config = dict(
    d_model=160,
    d_shared_expert=0,
    activation='squared_relu',
    moe_layers=[0, 2, 4, 6],
    init_std_router=0.00916,
    batch_tokens=[32768, 65536],
    seq_len=1024,
    train_tokens=316100000,
    dataset='wikipedia_en',
)
Below are experts of layer 2 (counted from 0) of a mixture-of-experts language model. Rows are named up (a neuron's input weights, with its number), down (a neuron's output weights, with its number) and show model dimensions 40-79. Each number is 500 + 25 x the weight over its row's rms, rounded and kept within 0 to 999. Numbers have three digits each.
Before each expert's rows: "comes before" lists some tokens at least twice as common just after its tokens as in all text; "comes after" lists some tokens at least twice as common just before its tokens as in all text. This comes from a sample of Wikipedia text that the model never trained on. Tokens count by the router's weight.

# expert 13
comes before: "|", "201", "200", "1", "0", "202"
comes after: " |", "|", ";", ":", " in", " September"
up14:474501497432467488534509503457526494502448479526516544467468509531455557513486516524527528487521532489513499530499491478
down14:521527501507496503527479491514475490520488494464526507469483459513520532483525486516500448499519488503467514531482516476
up15:470535534496522499512460481479530515481493445499492456502495543519509502487492531514488478535521518486455530536519512520
down15:514494468536494512497463457509451491481476503487461477508472446505543517474479509477485507468481481466493548507542515458
up16:523488466471497455541471511511531510501474513483519488485514505511466496531465455466504491494510506467525528512507516513
down16:451510517481528529531548506487498450449528502509468510495497543517494501492534539514495513500530516467460496495520487482
up17:537485494534494489502513527529474514536527537484518521512499494472494522544468533484467480517465500535472535477515452494
down17:513500505509457503500486510502502506536504468521483559482513498488509495478460502464548482499485489503479496517503476462
up18:488539495458471485471481507528474507512487533488476511458496505508496481475471518543533483492474488542496486484482483478
down18:527487452502517496510484554502533466485522533480490531478507483485485519474460489499549457515484528480525533521526517470
up19:504503477529525509493517464495497490518465510527470462502477497441520504501483530530485492548482504517524494491491455520
down19:470500498495483514503492533502498523491498502526513518504524496528483502501529494504528498454523496470469483474459488535
up20:495520483502485512538470490494496500478515494524459499464533507524451488511529516500517461478525498492499530480465517467
down20:486473517533522514484557505486505503494461510490450517495469450470532489529460462536485455485479495492486477466510471522
up21:487490515496518502522482490509527504553481494526487476522514521497501443544516517514527471512514521490500475516497518532
down21:515516491500517474521428503489453505513579482476494495516495484480525483475482480489496528488475462501467496490532504499
up22:486533462517504509486496481487495507504537516525533504530485556491517475503514513495498475489519491460456479503506510548
down22:463498531511509502473483507490522516532525514529473496526479454493445504496545520472489511486513490525529465516558538503
up23:529473498493553495477443510540507525526483512476493497487509529466481568520502500513498496476492505503540526484515534500
down23:491430517485471470495509493493486505540527530506494485524484501540501475500508484465487495483489519504527449549498503538
up24:508463516533512494493485494541580470469491513486483533540504494562472486501517542522541507496523503485492510451528484461
down24:539502508505525500501469463480483511486516516524505473491515502507496490504557454452471530476528489514514477566505476516
up25:478506512506491468488478471552506452491521482486456503491531545531533484503549480494484501514551539462539500511493485526
down25:505502496484507536534523482486503532487534531525581497456492537498508501459485533478460538496524524522511480539544474495
up26:458502502514455532523517529508506499489463508526512532505512503511471503505529487488452506517520502517500483554487494485
down26:461508512508508464504518532482506468474473477502535506490474462487470503520532489479514508503490474507484483485497509526
up27:482541485489440481514487450486503478456531520485497501536509532511511480490469493511529530547497483496515539493479512495
down27:466496529513473513460536487514513553494513481475457522480494510525513493496498460533479507509534449482483482490504514521
up28:490528481511490508505504456444479496520480514491536507467511486533523486514488547468489437475498505505475493491484551489
down28:466553473482538510536523501503517519482519492537509496544468471536457495496511484481466540508548507505502510468474545502
up29:516491483532490478486500450514467447504469503490491484487469544489499486514483537475484486519479529505508518510483472512
down29:549481447522490494522529510504513520527483504490472518521512514508541530529463498505499477464478519484531490496508482518
up30:498479511488498548554494503468539510540453525478501482499488519496461555507507519471551520480525545489521510475539469501
down30:464507453527504491464474468517577517534476496489473493460482538519525465511496496548485524495479488506491540498466548526
up31:526489496493537507512503501511497497493519454488482533509491509525483517481544512511479536498476517542518497503450493498
down31:509524504537507508508536512492493530515541513500514469472513541463496477486462496530502520483526493506496533524498492479
up32:526497487467525518462495502497519461471544469471534484475519539498543491557509491517510497497520533521536509526496498504
down32:472489480513479542544489513470493470476488505514490494489449532533488511517503511530483551506554483456487521516507458524
up33:516542488473519479490496497488553468508495505527493525493491537441490499484526490507494457557503480495526484502435489524
down33:471501530553451538494505510518498518528521506485488502490497458481497492520528492458554542463506503523497519496549520501
up34:508487506451494519514500444449505505541507532491521513485495554512499500518510497472554461459506518455505527479498499517
down34:483536504459490494463481487499525494499476509498524519535467502489552487456485484523507479499487460531493488481450516548
up35:505478526500471535538515519505525487545500493486463549482503489462518524514535519437495505472475463551491470523503485527
down35:454490502476510481487498552496502501496471512479499452508504507478491431498524506503524495513522516459497516522502509497
up36:480474500484500495490470491476510525506464514499513501546465530519502485503500545497529511529472495547520514505447476491
down36:472499562467515501506529511482486499530485524470519461523529445529509528490495512511506491501482523544527510526546488514
up37:492523506494513504471506515523526494504478511476472458521456512500481500479510516486453516467482493506529486433473457534
down37:495513514530510485504450486475473458431528452528501441533515484442464490474543492515470467525518471431524524471515509515
up38:489554523460479524531573472514493441495483486490498498497504512452493518501499528500514509495483476475497492499472487537
down38:484489513493486488513546519476498496508502530493510510468498542473508482516543520502479520503526497516517488510579545449
up39:522500473483518484511485471528483531519534491548499472525520519459511480505495563531475515477513490502513497488496522491
down39:481520483499489479488521458509505501506529532527494461565512522518476487457506490522492510503534526475489549525516466524
up40:519463449507537523520504502476519531520524545494511509462519488486493509521502466522519515483476460493444497536515521496
down40:523554509539492506464464523526550468479505466536490472549523498525488509492496553470516451561532541498516517481485480486
up41:479468555512517519508458461524491558532543509534481494512463508514429517467521519471556483478529555482527497480482556534
down41:532512505481486498511533514481526467471488482476533487491500494500563495483481494521480508517505491452471506542545509523
up42:519523500471525492474494491487478478496515517497554530505478491495481523481510544486542499475495487516490514540500515490
down42:511489498512481439518490507474520527466532482477551498434499454482523477497537528498499501516512484572496506478480505462
up43:462529534482536489521456447450467526479477508493514449519485494517499495540470482521508507462476495487489474499517501478
down43:537523509522538487487500508456472555493512480474456549498505488521497531505470536488523492504489501491505485515477519529
up44:493516566503512537530513497517521487468488528484477521522515522536523528486518481552474482505447509501472468505516565526
down44:450482541511500492556522458452495489453456516510468500468521515496507511504510462502472476517509476514486496547551521485
up45:501510518467526500485473510522519445505426498518486458506476523503548551468522481513514478497509464526459492500469520448
down45:447491519518539464494481478511469470503463508492532472530483436466491519519503519555466494483529534500539533522442500478
up46:571488480456520495513509537489520531473509517503482460520500481517494505506473454468511511495477474524481530545498476520
down46:480512529546500562529542511528490505536484465464457470468477532473487501504519499485512521519482483491513489530475467487
up47:494567520455488519481499523481467525520475479480522514481510506543469476446506487481516524501493470464482519534506504480
down47:508481482473533467467532503485511526480505518479491484469450476523522462458472482520502487449559519486480510514486482526
up48:534498536500540466540518490544484543494520499504510486476491514512489502534513520527534473503464493465555483513531522533
down48:511494507503480506475476521499530462527542511472512483539506489475539489516521550519496472491490534519476513512545487463
up49:500496464502511496515506520502494495499499501499483522520564453533461516488466461495506490511475501493502497505506527470
down49:515471525432494502513461525484464489477532475493492501510477531540519491466496526479505496485596465485502506485485502518
up50:538484524495489481457483484513530506516524493531489491500532487479566480484492459512548478488523484498493538449500515478
down50:505518463515532499469511509498505512526536499513527485548467527513471489508492475522514524532540520474523517540472508509
up51:506493480502508437488477499482500479520510460450479517485482525442490514465538478480470471477505524503475516534494509485
down51:482487493445517536506454481514492492534551482485484493497488470541490483516486517540521479505539511485502555528481534471
up52:505461528487463461491510507479499533508504522500489503479523485497484464514505507487581502497528524491476472502519538493
down52:507492490539456544497456508500444503489480518512501500529509529469495523473512502495512508529529498505513494472530465498
up53:534480477516461512498479529504534511519483457479497520457536530486504522513479516485509461532517473469446492518510518481
down53:538483452541525528495487523506519523509518454513467486496471460479498487478486518488455506500508554521510536501509533532
up54:499528488520439479455458495549467531502503488480506489486518474470485498511490514534492464475498508546530476491467495535
down54:480501460468501470495489493489504441515481489476527481476481503548498564477506515509530453500466513516492507506489467516
up55:521492519524478513551529483513483521534495504471515480490524530500522525474508490498540526496500512461542534469467542515
down55:532507516529512501463482486487498488482523481514510479458438519514491499484497470539519492519501484516475507496479526486
up56:502510500495494494478489490487489460469507511486540488525485517513523466520508473488486534497443522457524455500535523504
down56:511447499524511514521491523490484545503481492496470530514476499550537495503474518516453501490507489536467487479519535478
up57:565514515476510500525507488520523491503523506481472488493552523483461486483512477492517497493512486505480496542496511444
down57:513529474532501491552540522512489469483490507533498523491465479511512468511518540456458512510517507491459492528562528511
up58:492472489500448500479463495522464519550524478500490479501495509485496479509501520515488479489501487535499540481466537515
down58:524504462490452492503491501515527456498473484522533532519489480507493489496496505498458538475536564458488497500474483509
up59:500496500504488522482494451478519491503487438525533503479443529522470488483506534520505499497524471478495531537572502464
down59:467489474464477488495462482486471479487527504535512460536491489550530483448508500476549481511520490473501515499471498538
up60:500523481502525497481537471471528468514511450474536505466525466509492543534515511502547502516511500541442527484514487492
down60:528484462492470498486531486469458561511513511535496464479471500504497518461516412509538514490517522526521488520465463532
up61:517475495508515508528516489493488543524507519537470495497506507513526506489466493476461515487482479560506453483495483492
down61:478460513492507478475484548488489575472493523536526492505472509467450531514514530526489496490528519520528539496496530446
up62:509470498452489471463531525543488473531478481504460506482463509450471499487510503481501463477497490495465502474505503517
down62:515532495470506535528451509481550447476508534499503491480478465542535524512519486528503531505485499516499486537551481498
up63:495546544510539507527478499481504492543545507496524469505472479473556534513462499483473527513498533482535518447496506538
down63:515505457521474522485478522516515479507496537532485486486506482479538482479565551514494534490526517478447539500512509553
up64:497469464529470448511506495509511470466491524510512502495524469503507526498509476459486439485490479488507483511506516519
down64:481558478511523485497495489491510457497476503527503493519500500473496519526541500497502527432458505523518542472497473529
up65:510503491461517477462465471460511471486490480519497495483481474469500501523522483484464517492519535510487443505497458511
down65:492435518439463464462572531527494533510519475477510487515533443527477499477498480507492505483493493491480502496445478452
up66:478497513516493436476479514535501520506466521491484470493480485504510471473480524489494529516501427537522488532485499510
down66:497484529482497514527551537471481520520471483535483505525515478545494510469492486466548494514498504493537542465517460540
up67:531506491456469496528517508542474450498456482443486485446454517544478503476475516475455534462521496502476504471438506500
down67:514497497514510493522531493526500527490482459558515478489493506506494516511502453506462481510536472437508465506498503506
up68:485508526464485513527497495514483524522495456503503516481469463492504507545473482431475504432511475534546497490522479535
down68:492459489521503494478495517479512512511518518503527466500495522457504509488492463494517444514485490530479509480493498508
up69:534515470503520493540491542533541457507510510480492504515452487496511430503532508473517439497524469521475512545492463443
down69:467507509500495492501511494457442522513479493497478492487530513518478498464482483478516505463529523457506531504446504451
up70:520472475430515502483472528504494489510542512523513496488502524501474518489455489530509479499495468512491472513437494467
down70:524489521531504530458473487533492484479496491518547460517536458501509489540501501480508524448504511520493477488527472511
up71:515518499509496489526500475494516516473515514494537528510520482450528502492504554514481476474485496495514513499488510504
down71:477479512520472532517501504530522553505497518492482551500559501481482519503504483503482510453482514478467526525489489540
up72:495493538492504487515428484534511514528530530518534482446492540480524472490469518549504526461495510491432479474522532502
down72:509563469530521545500502471464492494461461488519497492535542462518516486508491481561515476491479524489505543501507480505
up73:505519514477481533462521476494504487497533540513445532510495530461542522521526485540493506479526453539528468521522530499
down73:521471465478498451529508434484479489488488496499508480473514499494490491483463509479513523530505492537471495533451505519
up74:484504516528528532572447488490528461513495488496502499547519499527521469505478535510505471499516499508506451521522511522
down74:518481464474485490522494501515506536499525516514488478438506517496514492467550527482534494480492485464467450464543479521
up75:474517503493508485489494467545491448580486454559526528493555507467525524532485478467532545485489474488516472519504499504
down75:504514495534500503428507486513495513483537567481473483483509530480498523490531471519524529514481550510529518514489513498
up76:548517467523557491475486480459513498516492499523491439486499504481459524491498531534514549497525476523475483497499533498
down76:492492524423454515522488541518472521459509538477502532518522481487489472535527483511507505556546465500481559511510476498
up77:468483489487487494514468521459530501539447465500520494479514510530482489499475519465506495495545487490485522464506530518
down77:522512490502499496490522478494503499531490489518539460516472491492517472509531536531498464531475484501499495488490516510
up78:517502495527514519568486456486484514480476488498495501508522513516485491488550464479483456488456525541512487517501534470
down78:496492479481530495508550467471493542517487530463486486552488541474508526513468499492493494455501510497501471493482519496
up79:515524454505480487501529483469471481487509512489461479435454447505507538526481499489521557498487520523523505475530503486
down79:528487461538514542470515530470446536541493504507461503546461478530514501484513511501476482450469477481477473453505521485
up80:493480465540476532530479482492469501543497495478500490484506450495450517508531471504557454510533521482541505520509482501
down80:495478444508469477478490532491498503489543480478515482494523526456500437489509501465518520487512492484516528490488504524
up81:540480505526501484486494466500550475551525495502495486493447517445538520446499510475510515501477516519516513503511516506
down81:495508504495465503546442515468490519501520505478531495524525506469471508492534518494485532495567510448516534517513472475
up82:518519488484533501525450525505494515522463483543498517487518525479575521496535522500515475488505524502461536472483504547
down82:467471510468447544497514514528533511517533484441501457531480498489502490511476519514474535508523513472489490494486508506
up83:465503489484490467495470530481490515479481529506516536519456508471486478540497511476469461456549474517534502508514465485
down83:476447512471498512500508481485516559549488496518499474494498540482514478468469460484528545527531524502522516471466475517
up84:540505524457558513532503505524516497526505517507512479534516488487490524472458524521480520533497515474506508478503496493
down84:516498453525431511524464525473508519462509508479507515484501509515480470511506471489431538524524508475533537536475481507
up85:527484507504483511500521522478468510469471503501514484521475502512480502484501485488529524498533558548494510481540471524
down85:521542533459506523463491520459478491498539510461517532489496511442501466501525485505473485540476503510480481484429525468
up86:529492523491511528523462482490478490523486564501517476496535507500534499497454486491522546490495463471495500471510498537
down86:468496535513525540512490536518458455509526484521498538491494494469536550479479508527494490512521465523497524532511488515